Experts of a small language model.
Size: width 160, vocabulary 8192, 13M parameters.
Experts: 16 experts in each of 6 layers, 1 pick a token, a sigmoid router, a shared expert of 128 neurons.
Training: a variant of Muon for the experts, 6299 steps.
Below are experts of layer 5 (counted from 0) of a mixture-of-experts language model. Rows are named router (the router's row for the expert), gate (a neuron's input weights, with its number), up (a neuron's input weights, with its number), down (a neuron's output weights, with its number) and show model dimensions 0-159. Each number is 128 + 32 x the weight over its row's rms, rounded and kept within 0 to 255. Numbers have three digits each.
After each expert's rows: a language model's description of what the expert responds to. This comes from a sample of Wikipedia text that the model never trained on.

# expert 13
router:122149171151120176144164100141186156140123061169183167083108065048133126160082113123138133154160127107163137134170185108094119135010094178182124153150119062154137125098153119102148122112158150164149137153135138137140099107111139142111115057117158133198094169158128118150213141149130115133147099135152137111081165179188113107095136128151137135125120116147122055105134119096126125127094033157149123095153121100109132136135120074108134103111163085129136133144163119148163119116048093
gate4:205103210143133112172100123149095155130173121114093120178076089164145134122144103153114145097070091129071136065112214152065112094136078064164157144104174132145216152099132098091096105117152151141141169148086081100078126096159167158141084093129061090135146092105161120111114098135107083121175080116172125090109113130136116125145074143122093132152184162105119125154130128142098123158162121161166082126114118179182096117162135151120124087128155101135143092070143138089112124128106104
up4:158120146098154085080115077108154141139173183137154094134173064189092091069166122211134178099084155120103153155115158083174090092168089109105186137081163165138128113164102213202108098183142091100152148111137124158107106095087125128169138128145097096145153129137150108110133181171102074166095091178095142132126143163117120166079090112133105109156115127152151126119160120160090109072135129147176150127120185131131150066155129114096095090133124169149164149145114120138161084142175156
down4:114169132079096112121131144125140115166151124124127109119132184097141065167069112150136111125199102111103163161086143167128253130073106108109153126152110122168112147164118101133106181144144120123117166146130131149208125152114176057094142106101112134154109127191143134154014078100154150107128105164183100156154176144094119066179118137165103128110113086095152142120184160084103147083081103066128129138130161139134154148133142120146143163141141075085137149125117099103149124145175160
gate5:088070160143114131151112089147126164140149134138125168161131085123120161180068114137154123103077115133118173183152122129133115097108092141096165137137146126188127128125073163139130143082059145161117124121112153139141152137157120161108200109089101114105152106116138128186084156159115159121122168056197124109149175145075115091117058118099080091078081122108101111138083096112171164174077114131113119140128210117132169140123136060061120176100126062131186111102113109068090105117088163
up5:109118086092171155174198120197121165165119186137142158131076136134139136166141145148135136034161081132153142126097122134124074073074144159114104113084108123144074095149212159147158077167080121119154128079097164167105156125070129128115107089150145100144147105104123107129129138168121095147089198108114146094129139066184093161139148112157136138085079080148187082137098070095144174167091116159147121122097087128173133162097121192125160126141168139125156109145092161122123164151120104
down5:186078141108163111156093087155147162138178170083092160147172103127138121117142103116128086160126095129122120127140131177100091123120072068125102155094129159102120131095136134180125116147224140117088082220142130149103103128100091098134172132170124145125157105150154145116183155102156174115195111128138131129126089101057133115120156141072167123172148161123100124092083148161138093075179157056162107114104077122139078153066146186121137130093127186182125089140128169116149123067108152
Inner digits of years. Middle and final digits of years and decades after earlier digits, e.g. the 0 in 2010s or 1950s, plus capital name-starting pieces like Mi, Qu, P.

# expert 7
router:117087180140096108103119134125154087172148146161185107153130080086150172134124075109178175070115082083117136147116161092133125148103146118160098141101110137066180147138104119111134171094096138150157110101091118119140104120077169101122096113109154165123147127123154109144122113108175095173098138136171198142099185154119154170117082139136085133149101171167134118145048090130154116154112109188079147182142196002159129136087152129115114110112147053136130125129137186109139073132130090
gate6:138132142133082121128106123149144203068113187157138129158151126180108144149074125107145186179079149159146134128121142115095090176125152097161069136054166096109162100109169157169155142099138087124072123102150091125113138117063127089117153151184106064129118074158091099113117114120121189132109210133145101116100118159093144110122141070120124187135076160092093133160150120111171163135137117156168124127136194101085092125105152095129188112098133189123158098078106061097116130167084154
up6:185099099192131120110171067126127090184198112127197144188155140140085125136140106086087147126102173085126112111096132123127111073080139122133118131223148078162103096199099131131089108118135128139147126114111139115114087170115167100144173104133117131123088161139113109139134099163152104090156155135127119159156121178085108128159121080142160123149093101171133098129088075157108169123101097049084159124098143103127096114196112148157099078086090115094175107134144097147179156106197187
down6:149167109078150107178177162066117103127145175107154129082124162154111182135102141098074103107206192109095129134139126113135150127192144108124143094154165191131091068086118125116181151085128158120109092209122133116135122097168158098108126096124129167098121140134127145142161085111115102110061103187066123107151120102098136102139076130145149088116124125119120126119095166127098145099083134101091122113101142165104205142105145108156033180159103103150131131139149156040148120074110078
gate7:082074144072088083149089098131137109122121095148101095157043114122104168172102146116142108144145125097109099139116090074070111115126143106119160116060135169134093092114078181164123130144089120075149131078087179148128116133065140079156139096130141101147128138137119195184099073099174123135137175069128106088150144127088189113078158123125130174143125175132162088073128121153121083086103125155214136193127144168109139164138152132138084149163147118118173120125079101069086119140140110
up7:124105057109130159150159172113099111172160157075109136176138184121127074172168129092085144096149138097123193165111140088093195148122090099145140142153129128155138152073133150156103127128084156131180121060146142192083143155158136128110122094120070100169193115139103115108171091130117107170078058163149112138123083120116117140110144072115199131121106114132142099069128130121086210096118082104120142131162114197124088141063086100141085092120144067115130114188104131129135116146108110
down7:086149163116113163126157162131128109110136177105084132104075127168124127120112105129133084097113192126234145140189122132107138139146122133109134177173159152126092142130120116128089199145255123084058113114156081057132097136121168132113111120087148183163087092152091084123098188110111110129172116133102152115144141117129126124105139151125137100118126120213124131047122154186116111121143148162134100151126084138129131115168142144138136188109150139166135178153103099142142138059165174
Articles and determiners. Articles and possessive determiners opening noun phrases in running prose, such as the, a, its, his, their, this.

# expert 4
router:121110156097093175124163186117160113155155128113157148101095113108194123174122061088183153135061145130180135103173138119110097169127094119073092119148128115153069094117081092097144123086131075128119093161086108166089143116154114135061076102110118125181187128143067119135171132115102078149129102172182217127129167114129137138102145148108113098187135160132094081098112125116119174117113133146129092138157138109122158026085159177097101162088148097160121129150077122106132130088123091
gate0:123138110105129191091137153095138080150104181137078150129088103108112158152129147125120075182111141111168111033156164098143087153122128149169149125106100136030078124130171124165139090129095177123142083177139142145140113093125155077090104194094140116242130113136197108142111140114112105153103148118112109093072130136127144118107143134095145165091108139103156125163162121033140146121102093123100155136094074086103157175115089147155131090131124100088169147077117124083120150129069141
up0:107185109162159168117087149123115104098138102127165061138140150195159134148066076087143142178155105157108140142119126107118117105120150093150062129179093090148114114137188160071131181134151129121174122101153156134136144106093127160118160115092129159122144118039138120148125137109098121176087133070140101113137176141132048101071174163186099149080102138134133110126135103110135123196155161136182179141184170135153075141132191125146150092111082159084099087102116143159126095145094198
down0:125144078113130155120112144179184110175149112103136063109123057208146067150162103112116122132120121136134088156176158092155150182130120127084124132080115126151136137167136101145132255112133120083134164112125075137099135140140121156167083120152123170138119093159057137106169167163123135188144131109190115112100134150128102125076153139136115128116173130191138106161140174133073167168119139091074136144148124156136144102194144093099060146157132098129104136148112127144082085170155192
gate1:117109156100102116114122131145121118113120060103104098110144144135087115163103113141119094123099112152076121064150128104130105101104153107096128082159107131118187092206162095168125127070149142151100141106077091122155130114143119123121131151165210155152164165128130056087129153162138138101131134115130111082130116113163111127179143055161103140186088107126120058168125153087148134168139052112069146122139083064159091122078101030167165114153178138164097150129156113156133089052095135
up1:119145109132158087158111156095136154136128097139095037073165181141148131155099110139119093104166171131113099128143133126165097122121138151164119162145094130150161111147156119087159121121120175080155118076104158204120123114093132174132195163140118111164135120083112165168159187102159143110187093116089170173074099136154126118168111140160075125117122157135154112123092083097122113150105092154080184153168191082089149118173120156098139108135130159106010151106126098032107135111144136
down1:081079174086093064178145127109114067093053162180163116120132090117110116109189162127149151159142108075073147126150162124166091126139115084128163130137156108052120169126040125141152149074071133145145137133191087148164134111099073117143108121103087145159165135138128152131139143111092121138155161158075116109113097121120155160091157151131120095105106107116198103177102075113140116151131169104112144106140118109134184162113180126169128082111059147136162058122118125119059089149166108
Word-initial stems, headings. Word-starting prefixes and stems such as co, dis, con, pre, inter, plus closing == of section headings like Personal life.

# expert 9
router:090046120159116122121159131127141095132124121226156196098104073054118129167170104153143136138097136124135099113170139099112135213097106104112119153094127124082107142107121098126162109122128123169150154092112157118080144124078120155125139163064169155122107165122122134089141203145170104145176167132163159093127152137154138170111123119147151122175128124038105128128133059175163084144193131165127179115133149117087125145114133078106113149112182111174139137126033159123137130116072089
gate6:116151135162087127201110112106100191089124103146122064176095150149116094169080103137148161171134140127133131121182179109142120167144151063168109132095144086056162101101203095164136131082136086100136189112141072127101127099057127106121122103186108091140126098099103161132109125131142170101105181136105091139088128126107107139118137064096135208131117167070100141140168138176150131136156127146134147127074177112083079098153125089127172128101155120127161100067089081110092116178100139
up6:223121135147132115147140116140120084142146126097149126152167145175092083104119115139152121132130182117078111114048136139050126094110172086108103126193163090131081125186090133113072095151139112160138122108091129099133099162122194103121166088176109112097090155105086094075109104142151093088133150088091163146136152159149083135173114068104205136147076083148174103129094112157110166125122102083110126121137150058136094103169108117114094073084088080118173129120142091143138130114135189
down6:155140076096157149205185116096095123160130171153132120099183138161123188120117102107089112145178182110158180134115137167149123152197147117158199094102180146096100092134133153130172140105161122144163121209135175125127129139153173089135086086105135111096184091130135153098154081131124119105083083126076156142158164149102145143072112112153114083116138171098124134108085180122089169098099089116108165163111177135107149152070149129139093167146088098144173123130167203104156128124111058
gate7:106085164098129099161079076131155142112106079107104131140072136106115160097099137100140135172152134101073149211146136032069106083088148066119101100107172155143098104100083174170157123155103150122145149092123163156088111159130114105128148118117129114122119136136162189135150110124148126116076155130164113143144151037118185121070115186101147159173140189112112080112154098125093079109095131098202136162138116124119199168097145128152103085117181166106123138100085134075130162152132107
up7:126157086133162117120126157108131149104099172095093158139136189064181071158171159096093120144144135109131167188094137094068167139062143133107116138163162145164136112086157106085142145122093164110166142098110101153116152148175147126136130099112103137168164088131130130087207105146123141185114079121158143080106131139113090123116130032081203120100100142157114105092121137041139231086133128082155186071124130181109139169110115116138085117132115111128132088144087128129103123138101145
down7:076162140131071113155156162155121168100109143122084174107103123151137140131122113154145062119141149126239139120114105164097189191177105133075071141151133187129112116119136137110115192112234128143070117108137112092153095139103183089113098115116159131115146103177119138193080167150091144143162155131114178105140136136171111074128168119094150111143153116100121169064150090174160085093145160143150102137164109128120143085126170188143127118114065107154156182137113126097148116098133169
Table and field separators. Pipe separators in wiki tables, plus colons after infobox field names, opening parentheses, semicolons and equals signs, e.g. Names:, Sport:, Sport | 3:18.

# expert 15
router:149099137137110176124170080058166108108090156176112156159122101076107138126172170089113119157137125109129125088134149102076065137131091154168103181125185129084141158120110068100184127109113106167188102162129114034118143128106135108147102094128155106127166156134120098138128102082148141113149147147184082136092148126109168102115158153155061147150072098165122110120118152142099127121110150242108108118131101047125102171126175111128084143086147062114175156143100135128092080119090098
gate6:111168137155053138159098120182129194080170157133143129142126149147093131111088107131190167182129122162160114121168124129111144159138137107151088168075135112134181118138173132182127135134156095130102180106149063098102147070055122112091120124187115136136089062139088155134102089147149192130110194117176088153124125116091111121137111073115152206086113116116093120164130124118147149114158109164137132099112172077097086124132159074093166124112092163113142139071110081105079119136040118
up6:208108089162125156118141096135118109133136103143152153155126122180082111109114162101149176169119198093085132105124147099148128131095173114134099123188149134164085118145101141146114097111144121126168126123094161102120091162119176082128135121131105082087083120128099092108110065169150051109185111113140126156162161140119087090184089052129187162155106073190159090148087094157090127098102091086098123110147193098118098149217157169145118114087090075137129116125153077109156145127175127
down6:130212142086142138208171137059107119117156133128134111079145159171121155108079112101097133161188148132069125119124140125126135146194165133127175083135110165120094085123095151138158148122134091161140133179142149105120149114153181128121140113125103130150123080113102166142124096119142101103025085148053147126158176143102140125082083107151114046133130178085160136129074128138090150134090118126182158125131150159137173181089164097191095144179104131148172079168152135091117110094120078
gate7:106080114065121101098101057136150145091134112140149089145139143104112139140109110084163142117162118120108117156148152065059139100109089122131129162055138163160141107144056177186146181164060139153128114113114157130103105129125119101164141113121142126123147106132173183161103095101129102103138149121155155137163180043119166111073099117153139178132151206140080091113111109106129069110090121136168140178125149112103152180170156137107141068167169202078156128130062130073137165152103130
up7:159156032122161160180139137109093156114105131080129139152163148093145064133168140068122137107148099119153135195092147080074174130114095104108086162157153141128145116083122133148113159125076144100156096117140108133087188127183111120116087072132087139125174117132140155101132116190141147195103083110141116101115116139117072127131138061139140097119073162133159085064133120130105187103116116086086158122108147203095114134089136131120119072126129086150153116188058172185099105151096159
down7:099188173125136176129153134127153119103088172133056172112051132149122146110100121111128106115140152120211192121157090156089147153141119139086090160178114163093134111146135141097132172143255097086062106125144109090144155114110152102148126132117140144137092117183079124136100163111089115129147130127139165091118149134122080097113172152118174124165119142132150151069130159189108102097136183174151106134128138138100168107141153152160125179123159115151154153142122124100154126090147151
Commas and clause openers. Commas after clauses or quotations, plus clause-opening words such as As, According, During, And, e.g. reads, "Bloated; in 2019, with.

# expert 12
router:152124114143107066147163163022124127154093097115163137126105148090117115145127132105132157166115153106188127100148111154081096101108146139183125158106119141102177156138106067131117185117116148140148111090143129095035131123104169115160097118145122117127104125100076044133127172093174058124110174128156145051119150125110168147055151096053093136173152117138108065133111068160155178174146144154145175138126131124107111170115156164119135110094140077129121163168146169130130098141094069
gate6:117182145134062103146098138110121191096133127128125129132129153144107139129118105132152146144099176117147123126157142085139141195149131128126136155014111107137168090126179149128119152135164091089071174102165078082100137087074113110082123142199123063158148145099108169092100178122135189129126200128134099136104131078085160083101144069114149185113096154111096143102172125160200129090191106131153154120091216104111083123141121139126167129120145157123154112094089090120103156149098115
up6:149133122165153147116165098141108097109136085106167171149162120157124110150156130153093170169096247089105103151107129118121099115081160136118168132147144067149080114129094188081102136149108112137148141105074176070175111169115141105119169096105090083108063162133073100136138124135144096102156076125114146146128139148108095122180145099130198152138128065210133090114084090141094133133094100109139162148146138094124075144176115153116132131102074080127136154143130111168171098129181214
down6:132137074085148150210179153055082126132118150141161114097159172143067168138075141081102147116179163143117126148137135091137177131159136115179151122101153174098091102104071117146135138136117104136158090174132154110140124135156186089088125095112153131147109128106149166168164098114140078142067083183049128162163187153096128122123097154101144075140128172104159117157048137154089134085090123124111177148107136175086152147090160125173094153150122155129187083120144143091074131110119084
gate7:147088134069092090125158110137129146145117097131139070117098093128121148145145124143157138142156167100063133140161136092066145084145108086136167120081148156150101116119089183141176142167101120131095165087077182140138080165068094142145133090066140096148118081092134168135132086061148107120094198125194099138133140065136176139113171138128116182129157199113117088124129122085128095103042096097189145170150094121101104160141192105110108113174123182095141123135101114069139120149156128
up7:132121090109178159191111140100100162205166149078108149126119149132134056150154132063132180110128112116126152177075111091077145158129102120127103157149154123147146097060142115103079167102090143097182132095123111128060135123161134112103119066108066132141148133115147113093169111168146117198114059114148146107145074099105088165162124084143158118107086146138135098088145170097090211134080100098068169123118130167047106154080137123102104085120140090133135122128085155148110129169110134
down7:116163160092102200176114157126139107133066167160085144099088131137138146159069145148112101103122137113214184114119109134099150186151135112078119135148078179123129119157134128114085157097255061096121095140110122119093166145158143100089132084091148124181117107199056150124146167115131151137114081059135157108166157146130120161093133151123137078137163103143165147129142129166142111095159123167138073177135112135088151116102132166133149144128138120122129211104130137101158126120175143
Word endings, list separators. Plural and suffix endings (s, ers, ation, idae) and commas or "and" between items, common in species names and taxonomy.

# expert 2
router:081139085154104176101157154117163115140106165086175091081113122142117112118181113114101133147128136111159164151134143100077116154069089087148100214063163128101138128142090071101136187172146113185149089172130112129126145148106101156189160149066154140153136163138130164124147211081124086128140153133151153135119127144130107064083088122055124128134095104150109100112071128121171058074114163183128174189168137127153130085196110117086106109111150122112104154127155121123149115091105084
gate6:116136138154104135144115104137126176090114120171129137174074111133143146105056134121156168203094185112167103143132175112160150175126145103162092148077178095121134130107199125155144153101145044125089117098137070095101153105096100101091154142182147101175129132118130151129139132167131168116130219094173074142091135133090122103133131057144122192125075157125064136142136147117117120107140129143133164071108175115083049120140138129133163128108110158092166107105111038098094108148086153
up6:173111112180149142109150115119118135159163093140144117142184105176116110127094125124144168175073177094092133126104133110104092084088154082172151145173145115124106137150131153135093116111149049143189144125119108108157095141139191085149125131099064100115086113136105094083128126166142071104158126098091132159136147182080112079199077057111168143142078095197170130137098042147076149121089100086112132133114174127093070117157156161149069096111098120103114109110151096110143147123181165
down6:138149079064177143232179097080123119129171145149180110105169181174101187112095141107058104143159146130098149140146110116119148106194105104112168111082129140145122117082119141175181133098103117139112106161156130084142120106194183113150115126125137167142141135075109152120164103108125122135044097144036109182143125130138097118126117127179151079131127105169111118108063155149107189158106125132129134160098142175116128149065148106155105125160150141146183093138096184088107162114149106
gate7:091096132081113121110146090148136148119123121097127133112065129109106148103153106109136157109140157121095100156194122068082119051114096084151129151081142117147120111105095166145141135204056136134159140117082138160125088101101102096138126145121169118114132111120150177113152068104167087128116163143151116121102177072151190086089156124113118149111196228138133054089136155125110083065097104109190144192147108122144129181172180146139126095147190122090147104150096119084078133144159127
up7:124132103081131132115115096100095144103151168070130133139165149206149062127143133076076107161124103110177141201087160098086180115106126102128107133118154142149153121097117125115138128114087185113144122149135091126120155153207133131062091136153076085136131111192049109111167119165123158207107075127161153066093065132113101140121100097150168121141065161145093091050132158101122189113100074107115149108098134176096127165099105115153127107113138068103147135159110149160128092123109121
down7:111159157115126129171155177105081108103095146117070141105110094176156152163124120170086096129134122146221194101129100177091119176166141108078087152147144195125161126130111127129079181116255107114059163138139113086082149104106135143127088125117153144134089127174072140121099136163086118126111126120128155120162134142154110111136172127109101095139119116089119181084118168196144126100144136161168062132127122101124111117141121161173083193125085127193164183136141112142153113101125137
Name syllable pieces. Vowel-rich syllables inside personal and place names, often after a capitalized start, like Lo-re-na, Pi-et-à, Ne-zi-ri, Port-au-Prince.

# expert 3
router:098117165144096162115114155139136122126139107112110160132121065064144130120162107146181157132113134092160114109193178085098123190092054131158121132089122141157094170122100094102130146077130118170129110118055144080171133094134177135155081148122177103174088140151141136176112146105162097152106118202117135118094126121165156094080096095137097128224110157134157139124123118112123153036109140198130101120115133062182156154116117037158125142143123068106174132154095089096136108111132129
gate0:151093097126156200101103172109161104155164163101061126119128129108150158125158158114109121147142178132131103061148129127137109170168109150136112152126147105096076151156164099101141153082098145112143094173157119146137101122119147082108154233104151141252118118150205157125117140145158130174110140120078085108093126148125142082103147124161107188103148098108150121142156108059135164078076085156089156157080122136094167120107099135162123100072119102069168146083119126117085176145104122
up0:106114140127138110177089158113108107150171134154126113160114109207156145138112088139132110172146137115116167151100115139202135101119146105154069177161096107150139061125180156131150146127183104114133147086180169145151136117129119162115152111095164171087134122072160137125176116141054115189056114086157125051131169175121118103098168165150079135111111129096162154113134097081125139197146143126175178176203186144131107089137137100124096095092106143078135104104105152192130094118084174
down0:116132083098095121098137166127159152124095074134171120148117120179154045130114128066131134139121104135150127158183144081154108179151143120079120160057139103156153173165159098118147255122092128088130173102139103122118178146107130128161123121106153140101117134143082137082166117183086123156138109118163128084078139130134118095097145132148102150140125143157140084119152159132114149185138161091068139084183110163141149143119167103063056123168131127176111145135147151199108068181133178
gate1:099146127102121168082096136170159153085129083137116092111136141095116038149113112171149091102104052137077091096128197118113121097115143120106116112143146133131195075129183109141139127108126153136099167144059101165155090122132117136123148130163188164161184118145104049140081156124141122095086123131193189033139108099171127133119172095145078113169074108141127086179107108137154141139110087148095154099104137112157102101073109082089128139120131127148106120117130051154108078113097155
up1:119146094120178105182129169100124146112083106167096091127163216114120142180090136145159044104165158161134126143148166119142135127129099165136111135094112163138167079117171119068105150125135145087160125113091156191105127116086151190117168133149124102178151138112148137139137131087175142146182142098122135180136078178219137129161108142112086094136104145086149135140107125109150104161112102108088161118173163077033128145198130172084155170118120159115064138119161104058123128144103115
down1:069088124083099067175122129111144114115088167192131105104120086119135135116112127134097135129092138113075208119111149157116123135177107105115165146150147141046191122119092156145185144100088131126129173097204116150155104116092138141167145069060127107148132097141151137171159138150121137153146168160098122129106073105133182138109207128140086161123132158087186127127071073149129118186131138109144153134122173106077156148092211133176118107125108144099157053118112083126066120115137113
Clause connectives, sentence ends. Sentence-final periods and clause-linking words in narrative prose, such as when, because, however, but, after, that, why.

# expert 11
router:093126150164124138096170154153136095148120106094142127086096122100133119117136112101168149077056181088174103137127171117113129140078107117163134149123123117108155138140085128110153163048096163131126134203078099189151148163126133183101108125096156156178192135089123093115156161061102081123080127112156136106097171148111111157136086114134140125160116099156110085139101132161106103084136173141131159137110138139214095141140114071120126209058114154204127141105117152095113087059066091
gate6:092156149158103095138079142125129202079112121148142117174131127165150143151080119100148166145116172121172125129131162132120116171110160086177087142064140131131127096070155079152138143105136102094088136084132098154097123122105101136075124084201124114160108110127117157087136130157139210085104220098166102186108136103106119111081126032112139198134113144147084180137135129137140139134136135133148125131105163130080051140149124099092191092106121163101181120096130052118088122146080145
up6:165157127205141148092172083130129085122163121118174125144173144167084116152116142140141130206120162079085140118081139119140117090087137114125129131181143124112127119181130157135147061157151125142163121158117122105153085167085191104088127125146128106106046135138080080129130133181127084096162111099087145137120116172106114111189098080152165133141099074162198105173112092102114149134118131116093158118156167059096127125186164154133153092079069069118180108119153085146191171135163124
down6:118133103086125132201166154077090146121132177130135117087137135153081186115095084110072100119188113155128151141167092103107134088194135121175158104088139155130118102132129133120171157095129104090120113190137166068158084099138192152113125132113134145148090126120105158157161099101104087115069070132075139136124140119100139132095090135141162065104142130130158103138062171150088219120134072118116148145094139188109192163088164140179088187153135147147156094183146163078120155117129106
gate7:132122109126110106125111091166104113124110104082104138123085138132046128139082137073164140159102128107098118169183154119044125070097114105096141162081146143125118115134071164134162200195064149134116150129078142192126095145126119132096150105127126103153158131108135186141102080086147109173107200147142117156104184078098189117111126183146130122149171232137135088115107142139111104060101115125172139156130126165121129138173144119159094102155169164079153146102124119049097132133130128
up7:105177083083153132110104131093114159111161150118101144158111189136179082142155128085092120101134112121091151164148155066114177157086124103141062156127134124176138126038127095117108164126077149111171168140132058131142133138169180102098093090124081121165112137155133086132146138181134141241103076113141125092076121142088094155126139063123167131128096135159129076061109149089120184113090106066105143100131095168115120130123178117172096091128133113107102105135069180115105114137118137
down7:093110138135107151186141165120119125075119143140084155128062142125157154175071129149126120120128149163196171120149099144119118175180114136064138121139110200127144132177116141119094163096255052147027086095146147081091106171137121086114136108091178119155113127196062141159100122158116135134132152100166146126159160117126097139098142119128134103196130094119133125115136148197134070130134135168094092129098084138117144102130134160153117133132138138136104167117117123149105133121106120
Word-initial and mid-word fragments. Short letter-piece tokens inside or starting words, and titles such as Dr, Mr, President, Queen, e.g. def-ect-ion, mer-cenaries, co-ve-tous.

# expert 8
router:127044173197122133098138143112130084135143101232111108130108073096112115146131131118141134102086124129119112176137189157086117177156148064120164138127187070143102120146115110123159143144158118172168066156139160117144143119122158114131154127088140109116131125078053100121176125096174106109134153150184160136123120160120148183087116118103082177149065119133184119094127112132063087142117103176121146191120075127165120086141195083163107107059177124141116148149109112093131089144097134
gate6:145163156170071151194122095122108183122144115123120170170142111174130143122124134126157192163118148109169128129172132096117146136173172114127128169065157125102128095155184121170146139109101070132126137091150116101062109110089131116154118120205115104174110112115115138127116120131132210090113209096150082102124111107136095090131158057117146166144121108140116144162123168152146135115138087171069143113120173101125094106112153085141120099111107183126169103105059025081072121174070116
up6:176109098189103160100147082120122066130154103101138128152182101139067139169115123124125147183115178085085112081114124150102146121079160116109103104169098074120094158154131139148098085098132136136139153098057144093171055199119160084150145106149098088108069162124065081079113139141138081123161119100115139158131139161092101099153120086123206126176064118152163099119139085162129166117144105084099107135118147114122089113169109172150093055083079120095158128098119143136143170104171145
down6:142111123122161146155206130085109127149118126140129105095158150179128148125064091075074093122209177133131169118161093096161130083179125162199173100146177184140096121045116143145151151120125117106139127156132148091131113139130162102130143099126102136093101161141135135149130110135145146081063097122030151113184145161108110149094124168148112076131125187136170076145101168141107181091066068125088127147064128149089137131114107141164085167148129133167133117133136163096105095133082076
gate7:140118151129125090118095138162133169105111046198126134138060121131127120168126089109119112154171132109076140186159133112031168084122095106145160131102169146154111113113079129150107171180076118113140136104065127127101070164118116095140146094121129104122115100127122122181162106048173110122079179125149119118114178090100159120142125124115132149132189188141128102093130142099116070117120080108188131164122110152093127197141174160146077093169135177081163152136093099080108170150090084
up7:135113079100149143174129120141139173170161176107085122166087146127114096117164160081096141125086125112126152152089094147061153146101120095133105141118157086182153135073147112144131167132094165123153124120140114176123157122184122124115086078129105137099116095159155106106191115158133143213086060130133105118130072106102121184110116060088130102096129145154141106047127164088127203149136090110094140108131165198103101145068139127076114080103144074167140077149073146115082121155071149
down7:101134141126168169169169168143151111088093156140104172103048105184158102145128111117155104174149128142229159157133114159123136157146099166098126139150113166153147117138127179128108168093230105132014128102105124126160142156116164136123135108126124172183103113172097101089119152133116131146147138087104152128141138085110083101112133114175135108123114137109082132058095131147147090155188159159136158150159122173090156142165164119154102190138153122159146179150102101133192134071191155
Spaces before numbers. Bare space or line-break tokens after colons, pipes and commas, usually before numbers in infobox fields and tables, like "Crew: 23".

# expert 1
router:156161163155110138154046121093179115144118140086131113095065158097127167148180106120090136122121107132134096126163168128127149129079091067133118141122171119131143149150163126070140128181132200180168100193152063072110138133080113139135108109090137154156176153082087131125151140087104166169133209174146164153106164141154133118063119128117107161170094184150134103129109152122081104116093113138132106168166143135115108113121143161113120114157130120184114160134125136224113018137132154
gate6:141152179160107141154090140099114176073128135121141100147117150170134132164078099142141159198138145115164125144155138116144118202118121123137071139077176113133163144141190136174157113080140124115109122081134070095087112072071077110115165144194158096160175065148079150127107129109095167148119187101132062092131136100124103109088150051116149201121125162114061111154120133138179140140155126149140149132117187106104054126144116092109155090136159144104160117116094097131067140138061117
up6:190100103185104143105151091155138138140148116129128132191182126163111103158121117165132147153060221103124135096117116134108109088087159105123153121218159098109092120150110149112097099094117130133140134121069126106146095168115190017098160114140045104122113144116102068111119104161129078092166124125118174149173142150127082123146095075116185142181133108148117117151108108150128140134137078080071135164121134106101117124154134175155088118087103076122109121145139082120144068151172178
down6:135165113088155141196208083128038131114111142166147136079152156172104144153119082118080104170220119170081137127135091146148145127184179133183171110086174165103114093128103150119200154116141129137111117165115160118115110100125185090122096093118115154148141161136136143163150097112135127111074070157097127127159137157108166141076152100128145096145150112111164117150086135134109177074148096077120126151102145146093171131081169145178072160170120157121155125094130154070143104069125077
gate7:131100128113127131099087084119167142128135081114125129154108154135077159096142062121127138163179121082082110160159126113041139087108105096101147152066150113139155106154110186170144137120061146154144184106060146180070109156137108130151157122078104097117155113127151137158094107066126096153121142111142129087153134080083179144092127138148112145132165223168159060146140151077068095084101108110181144152153112151147127162124207141168173136139139168101159092125065130090122125149124111
up7:134107063069171129158128153066123134130151161108122159174129144146161087117167118114128100091122124121119173174101122107098152122068095110167104111126139112173156126061122142147064162119078161144161143123144101136084180158185124117182135112138086106112167116135112088093189122140136127215057064113104111075139123139131066175142118117119171113112125172138142098081141123064111205120047138081114152114140169139126155158086158115152111115117199125170146113160085147179102125098110134
down7:092161143152146132094152124119115168107103145124074160100080097167124131160082110109121086140150099119238165168125112169082159140122129137088043129121086179127091129154142146151158191137255105074078123115087141108138107144156170159148145131131168131133070133165116099135111107122118116103166129104160179111148077148127092074102208144117122120148131092138132153113147148186138068162179115150149093161122089116116099146131133137151131116126146087121119180142120066080145164108155164
Digits in tables and dates. Single digits in sports scores, table cells and date numbers, plus month names and match words like final, e.g. 6–3, 2:59:42, January.

# expert 0
router:120108125177156166148167098111159096135134125141147141074078112145169125167156094077092158198169119146172058165122130131146104137110123132149148125105138117150147178117123142093168097157127156146170088173143202099049107149067175129142052064106133101131153204164141070143163170105182087177136107113149186161153124167129157155106121071110132137130129110162125115139103118103108135132148110146155072117172138135109204105151184127144088124148155114157102170134140147122151173086106061
gate6:113197144151146142174100105133159188085137138158105124145116124175149156151081128099158144193122141148171110150123140093136130189094132111166103183070136152103141112102215137203145110140129100091120139114130101135132127076080128091104134117174131097118117118131085152075109146160147190093109176058159046142099099109080120115107131040121142186143097167148129157151097124146144138147131099164113150099123187115101103128134140124129188093074094176098176107108070100109081157116091110
up6:208111135207172176128120070113137087160169132110185158142133123135113125083120104128162159186092158145111082152074127106129132072072162104114143134178176093107078120158122125119087134141161087140144177115108110103118129162114165081131169111134071056125099160132108104096098097142125090103135116128088145150165124149114109095210119098125230151142097131124177091111082094141103163115134095074096119099117162133109119150162169161147099111095074081112123158144175124100185149126175138
down6:117176118127177124202189130117118098145167190089136106070179166166107170088108103115094131127217135159063165134138087143073118114180166138150130120103146171169094102091109195138162125090123126126160135177109153134115130106141163112155143126125089137160102123102104176138140111120108115103086055106079126103149158117100131149138142117170134034143170120074113127104053165143110163122086143111122142103105141163122102141103117118184097142170087134104145085117124164031120092152117117
gate7:128068116086121109153075102121125109101121074150158145185070121156132132135138094114118138137154095117092142150180111108070118084106072105155121154094178145135134132128104178147183129196055123109143143124111164136086126133070094115113146084134124083126148148137165196148122072098135115151149132156118131133106148074158190124087098145119139168156205198139130126102147143085113100112076152125163186197127108119119139142182195084083089080166116197086111140154089114079110123135103145
up7:114106051138177148149089135130127153137111158092117127214158154112131082112171123122103153085143134111138150202114129116079150136125143115090111120129129076167137125104159132125119159143100161088138122147110118151081200167174121140119082083117114126135167110181117122099177116197140132184159059096131128107165128147105108182141131076097199078137108136120150058076126166127079183126092106071076133103153130173110136123108113088126067096109166077119121089173084155130117068148080158
down7:093142151093138180117137137115161134083070181120112091138095093165150135119077101138155114153125137120223201094136083141133115132124136132081114149154121134107106133139139144112128211133255111105054134132124145095126112116110186125109125098094151130193101121200106133149139097147146132122169124058140174093144143121133103124130193111128119131144161105087125181047128179167153120091156150183154084118124117158153121092169097145126112158141164096161132150097119090109151144108151184
Inner word fragments. Short consonant-heavy word pieces in the middle or end of proper names and foreign words, like Ninten-do, Lithgo-w, Kyrg-y-zstan.